Experts of a small language model.
Size: 12 layers, vocabulary 8192.
Experts: 48 experts in each of 12 layers, 416 squared leaky ReLU neurons an expert, 3 picks a token, a softmax router.
Training: 1451M tokens, 9588 steps.
Below are experts of layer 6 (counted from 0) of a mixture-of-experts language model. Rows are named router (the router's row for the expert) and show model dimensions 80-119. Each number is 50 + 10 x the weight over its row's rms, rounded and kept within 0 to 99.
After each expert's rows: a language model's description of what the expert responds to. This comes from a sample of Wikipedia text that the model never trained on.

# expert 34
router:52 50 36 50 46 47 47 66 50 44 58 43 53 47 65 45 31 55 49 64 43 43 63 38 32 56 43 61 36 54 58 60 44 49 62 51 57 49 52 49
Song and album titles. Word pieces inside quoted song, album and pop-culture titles, such as I Want To Thank You, Go the Distance, Love, My.

# expert 30
router:47 42 47 70 31 60 32 49 46 33 49 64 38 49 45 39 39 56 61 54 60 44 44 46 47 41 54 40 60 39 42 58 46 62 61 55 43 51 15 42
Hyphenated compound parts. Hyphens and the pieces just after them in compounds and ranges, such as mother-to-child, anti-, multi-, year, list dashes.

# expert 43
router:47 60 56 36 58 53 66 54 67 59 53 55 34 51 54 49 65 39 49 45 75 50 54 33 51 37 46 68 54 69 47 50 38 58 52 46 54 36 51 60
Parenthesized years, codes. Final digits and closing parts inside parentheses, like years in (1929–2005), (1951), country codes such as (TPE), and Thai or Arabic script.

# expert 42
router:50 42 37 42 51 59 59 53 56 47 39 40 55 51 39 23 61 42 55 59 61 48 34 55 54 57 41 66 45 43 46 56 33 40 53 63 67 37 26 41
Years, scores, coordinates. Digits inside years, scores and coordinates plus war and battle words, such as 2014, 21–3, UTC+02:00, War, Siege.

# expert 25
router:47 30 57 49 54 59 67 48 40 41 56 62 58 54 52 52 42 50 39 39 40 33 51 39 62 42 31 60 56 41 52 50 56 45 57 42 56 56 67 22
Sports competition text. Words in sports results and match reports, such as Cup, League, won, round, against, plus country codes in results tables.

# expert 4
router:63 36 39 44 40 71 39 55 36 60 38 57 53 55 27 36 52 75 49 50 66 52 41 44 54 54 57 64 49 64 52 30 29 49 45 43 53 54 48 45
Plural nouns and time spans. Plural endings and nouns of time or people such as years, months, days, people, children, often after numbers like several, two.

# expert 21
router:40 53 46 55 43 53 37 56 44 52 43 38 39 56 44 51 49 43 60 41 44 53 43 58 39 38 49 43 42 57 38 48 55 46 49 48 52 42 48 59
Music release credits. Punctuation and terms in album credits and track listings, such as Label, Released, vocals, "written by", and table separators.

# expert 18
router:58 42 47 49 48 44 40 42 40 56 57 37 34 44 37 41 55 36 47 52 51 53 28 51 55 42 56 50 45 39 51 48 41 53 32 56 46 58 46 52
Units and measurements. Unit symbols and abbreviations after numbers in technical and infobox text, such as km, m, mg, g·mol, in, mV.

# expert 40
router:68 38 60 50 52 44 47 55 52 44 57 49 37 58 66 62 58 44 46 52 39 51 56 33 58 27 43 55 52 42 65 49 70 61 44 36 62 46 70 52
Indefinite article openers. The article a/A/An, often starting a sentence or subtitle, in writing about books, episodes and publications, e.g. wrote, novel, titled.

# expert 24
router:34 41 59 48 57 35 37 64 45 37 50 45 47 36 47 38 48 59 26 56 41 32 68 42 37 37 40 69 39 61 47 66 48 40 49 54 44 26 63 49
Foreign titles and names. Opening parentheses before Chinese, Japanese or Thai text, East Asian name pieces like Yu, Hong, Jiang, and list-item starts in titles.

# expert 5
router:34 55 46 52 39 67 64 52 63 46 45 50 65 68 54 41 59 32 56 55 50 46 58 50 37 61 49 55 51 29 68 40 46 54 37 36 60 32 67 52
Award and degree tables. Award and nomination tables and education lists, including separators such as |, ;, :, and words like Award, Best, Nominated, doctor.

# expert 46
router:59 51 58 49 54 55 28 38 59 54 34 77 65 41 40 46 51 38 50 64 46 63 56 60 42 63 60 49 51 53 48 79 50 65 57 38 50 50 38 50
Word-separating spaces. Standalone space tokens between words in running prose, mostly after the, a, for, of, such as the correct, of 2,100.

# expert 37
router:52 36 56 62 42 60 35 56 55 49 41 45 44 51 30 72 60 56 53 53 55 56 54 64 77 55 62 43 45 38 53 50 40 54 54 61 57 54 47 69
Ethnic and language adjectives. Nationality, religion and language words and their suffixes, e.g. Roman, Arab, Muslim, German|ic, Sind|hi, Maith|ili.

# expert 32
router:52 44 46 60 34 60 62 46 52 47 54 39 54 50 77 58 47 54 49 45 63 50 56 28 57 45 45 57 55 47 52 25 58 58 70 46 49 67 54 36
Media article determiners. The, of, his, original, new before album, film, game or song in articles about music, films and games.

# expert 16
router:51 45 49 63 29 46 45 44 54 54 60 49 42 47 64 49 56 46 62 43 45 29 51 46 27 61 54 61 43 42 49 47 50 68 59 52 53 34 47 36
Table cells and pronouns. Empty table-cell pipes ending rows in filmography or election tables, plus object pronouns and role nouns such as him, them, president, committee.

# expert 41
router:63 55 51 35 43 57 55 48 43 57 64 69 27 44 76 46 51 47 54 48 46 58 41 55 29 67 50 76 64 44 52 23 46 51 44 29 49 35 41 35
Quantity and action verbs. Common verbs and quantity words in argument prose, such as make, take, took, received, found, more, less, cost.

# expert 35
router:54 40 45 50 55 43 56 58 61 54 60 46 39 68 37 63 44 56 61 71 57 62 41 53 46 50 57 38 42 55 61 56 53 52 46 46 33 70 59 63
Species descriptions. Tokens in taxonomy and species articles, such as species, genus, idae, osaur, Synonyms, and sentence ends in animal or plant descriptions.

# expert 19
router:38 61 54 62 43 45 39 49 36 42 50 35 65 43 55 44 51 65 55 63 51 55 64 61 41 41 64 57 45 50 59 58 44 49 51 65 40 35 71 54
Name-initial syllables. Opening syllables of foreign or Arabic names and places, such as Al, Sa, El, San, Bri in St Bride, Sha in Shaizar.

# expert 15
router:45 58 53 45 38 64 61 41 53 36 55 36 51 43 48 26 52 59 45 34 58 71 38 56 53 47 46 46 51 47 55 39 53 60 57 51 77 43 49 47
Years and chart numbers. Digits inside years like 1996 and 1934, and Billboard chart words and numbers such as Hot 100, Albums, Chart.

# expert 11
router:35 63 43 46 49 50 52 62 54 44 60 58 57 57 54 52 42 58 45 46 55 55 46 26 44 51 45 44 40 52 55 73 44 53 78 67 41 69 46 44
Personal name pieces. Common first names and the final pieces of surnames in biographies and tables, such as David, Robert, Arredondo, McFarlane, Lorena.

# expert 38
router:62 60 42 55 58 52 41 50 49 55 45 58 55 38 50 51 27 43 57 43 42 54 41 34 41 57 61 50 51 46 41 46 33 48 66 67 63 56 48 39
Place and institution names. Endings and heads of proper names for places and institutions, such as Oshkosh, Felixstowe, College, River, Street, Center, Valley.

# expert 13
router:58 43 68 52 40 50 52 42 49 56 37 50 51 34 43 53 57 66 44 45 55 34 55 59 49 60 53 64 59 48 49 46 46 47 48 51 50 38 64 40
Government and military prose. Function words and titles in political and military history, such as the, of, by, Minister, Army, Parliament, deposed.

# expert 29
router:43 46 43 46 56 54 65 58 36 52 57 51 65 60 40 45 43 41 45 42 44 51 37 42 61 61 36 49 52 64 37 42 66 53 40 51 50 53 49 47
Digits in years, results. Single digits inside years and results-table numbers, e.g. 19|6|6, plus athletics terms such as Championships, metres, final.

# expert 44
router:40 45 33 36 52 51 47 46 53 58 54 56 46 60 49 48 50 57 60 35 47 56 61 54 38 47 53 61 67 59 41 48 50 54 41 49 51 46 27 49
Abstract noun heads. Abstract nouns and suffixes like -ity, -ation, -ance after the, a or his, e.g. death, way, ability, interest.

# expert 12
router:55 48 54 52 58 55 53 45 33 64 53 47 44 35 50 44 47 51 52 30 55 31 47 57 50 68 50 55 62 43 47 41 53 53 55 55 54 57 50 34
Places and routes. Articles, prepositions and nouns in geographic or transport text about roads, stations, towns and churches, e.g. near, east, renamed, the coast.

# expert 14
router:55 65 61 58 42 43 52 64 55 42 43 55 46 52 44 49 53 32 42 33 55 37 42 51 47 42 55 41 48 45 59 63 52 42 40 41 56 38 65 40
Citation abbreviations, punctuation. Periods, commas and pieces inside abbreviations and reference text, such as U.S. in court citations, i.e., ISBN, Press, According.

# expert 10
router:39 58 58 58 60 38 47 53 57 32 42 40 47 55 50 51 67 42 55 48 35 50 72 56 50 41 45 52 39 50 51 57 44 61 52 46 58 42 52 49
Capital initials, acronyms. Capital letters starting acronyms, ticker codes and capitalized names, such as R in RNWH, S in SARSAT, M in MP.

# expert 33
router:45 58 31 38 65 47 61 36 37 56 58 39 53 39 53 39 39 48 48 36 36 42 50 43 49 50 58 52 40 53 47 68 54 52 49 57 40 54 45 51
Mid-word name pieces. Inner pieces of proper names and foreign words, e.g. Ro|m|âniei, Gar|d|ner, and short first names such as Tom, Matt.

# expert 3
router:45 35 55 63 52 49 65 46 56 34 51 39 57 39 42 52 55 50 43 39 36 39 59 40 64 47 37 39 43 40 48 48 37 39 43 58 54 46 52 48
Sports biography openings. Article-opening words in sports bios and club stubs, like the is-a-former-professional phrasing, football, footballer, player, League.

# expert 20
router:41 38 50 56 43 66 54 47 36 34 48 54 48 61 42 53 45 52 48 52 31 55 45 35 71 61 44 34 73 50 54 38 47 38 46 43 60 70 32 30
Sports seasons and stats. Tokens in sports articles and tables: league, scored, yards, played, game scores, records and player statistics.

# expert 45
router:38 58 52 43 52 44 38 43 54 42 52 48 34 45 53 40 44 31 57 61 33 38 44 60 48 46 45 69 50 61 47 53 60 52 27 50 51 36 41 46
Word-initial capitals, foreign script. Capital letters and first pieces of names at article starts, plus Thai, Arabic, Cyrillic and Greek characters and digits in dates.

# expert 31
router:57 42 50 46 62 41 53 62 49 52 54 50 53 47 66 60 67 72 48 42 46 47 37 49 56 62 39 55 47 42 49 56 58 60 65 44 63 70 23 45
Lists, tables, coordinates. Digits, dashes, degree and prime signs, and line breaks in track lists, tables, coordinates and infobox fields, like Died, Coordinates, 6 ft.

# expert 23
router:63 56 59 43 57 56 36 37 73 45 57 61 42 52 42 37 45 62 53 35 58 56 37 54 52 35 37 48 43 56 48 72 54 42 46 58 41 61 62 32
Calendar dates. Month names and the day digits, spaces and commas of dates, such as 25 January, August 31, 1902, In July 2024.

# expert 1
router:54 31 66 41 50 48 52 32 41 56 46 62 32 45 44 52 53 62 50 58 47 56 53 65 38 27 59 59 52 37 61 50 53 68 42 56 54 42 36 63
Prepositions and in- pieces. Prepositions like in, as, at, over, under, plus word-start pieces in-, un-, out-, and the word after them.

# expert 27
router:40 33 48 60 39 51 44 45 67 47 55 51 50 45 50 43 59 53 57 62 45 48 56 58 33 57 55 40 43 48 38 35 41 53 36 54 50 47 37 49
Function words in prose. Prepositions, conjunctions and commas linking phrases in descriptive prose, such as of, and, to, that, plus verbs like worked, served, provide.

# expert 28
router:46 57 46 56 53 60 43 52 43 52 61 56 66 56 65 57 70 47 49 48 52 44 49 61 64 52 64 66 50 40 58 44 46 65 54 48 47 54 53 55
Ranking and standings digits. Digits in standings and results tables with Pld/Pts/Pos columns, ordinal places like 37th, plus verbs like allow, require.

# expert 2
router:54 66 64 49 77 45 47 56 54 63 60 49 47 72 56 53 40 45 52 64 57 67 52 63 46 54 60 33 41 54 52 61 64 50 48 42 41 68 66 60
Taxonomic names. Latin species and genus name endings and taxonomy words in biology lists and infoboxes, such as ingrat-us, Species, synonym, -idae, Genus.

# expert 26
router:54 52 19 47 53 36 32 39 50 76 42 52 36 46 44 55 46 42 52 61 52 49 45 34 53 56 43 34 55 43 26 31 43 57 37 40 53 59 18 41
Common concrete nouns. Everyday nouns and their endings for things, places and activities after a or the, such as film, church, train, brakes, auction.

# expert 36
router:58 50 47 48 41 54 53 63 62 63 37 55 63 49 56 56 53 51 50 49 42 45 65 51 60 51 49 44 68 50 61 38 46 49 54 45 42 55 45 63
Infobox field lines. Line breaks, dashes and field labels in infoboxes and lists, e.g. Born, Preceded by, Succeeded by, Website, Type, Elevation.

# expert 17
router:76 40 40 43 51 39 66 48 52 48 41 38 44 50 56 41 62 48 33 51 36 51 51 61 44 42 32 50 47 56 56 25 45 52 50 42 63 56 30 49
Sentence and section ends. Sentence-final periods, closing quotes and brackets, line breaks, == heading marks and table divider rows, where new sentences or sections begin.

# expert 7
router:54 54 52 61 54 43 48 52 50 56 55 70 39 45 58 44 51 61 46 40 47 47 58 58 62 44 58 49 43 54 30 76 46 50 63 50 34 62 59 36
Place-name endings. Word pieces ending place names, and the commas or parentheses after them, like Ishimbaysky District, Oldenburg, Township, Province, County.

# expert 22
router:43 42 52 46 68 49 47 54 69 49 55 58 60 57 58 68 44 64 49 26 46 48 33 38 57 56 52 49 52 70 36 56 46 47 50 45 57 48 61 29
Sports table separators. Pipe separators, spaces and country or club names in sports results tables, such as the | before scores, Romania, Rangers, CHN.

# expert 8
router:51 50 63 41 51 54 50 40 46 34 64 36 58 40 50 48 60 34 44 36 54 46 50 43 61 48 57 54 50 49 58 47 34 60 59 47 46 25 51 39
Digits inside numbers. Single digits and number words inside years, measurements, ISBNs and statistics, e.g. 188 of 1888, elevation 505, ten, million.

# expert 0
router:56 38 46 41 35 56 45 52 56 61 58 36 55 33 23 44 43 55 51 51 46 55 55 68 42 44 57 62 60 58 42 37 66 54 49 39 48 53 73 66
Prefixes and copular verbs. Verb prefixes such as re, pre, dis, non, and is/am/was after a subject, especially in quoted first-person speech.

# expert 39
router:84 60 47 41 45 46 40 45 50 54 60 55 40 49 39 40 50 55 47 48 25 38 54 36 48 43 63 39 58 34 54 46 39 50 55 44 39 58 49 52
Line breaks in structure. Line breaks ending list items, headings and table rows, especially in See also lists, plus paragraph starters like However, In addition, List.

# expert 47
router:40 41 51 48 59 46 58 51 44 53 41 47 67 50 39 66 54 41 50 50 36 54 55 34 58 50 40 50 60 53 57 66 50 41 56 49 44 41 61 39
Family relations and credits. Kinship words like father, married, son, wife in biographies, and the separators before names in credit lists, tables and plot summaries.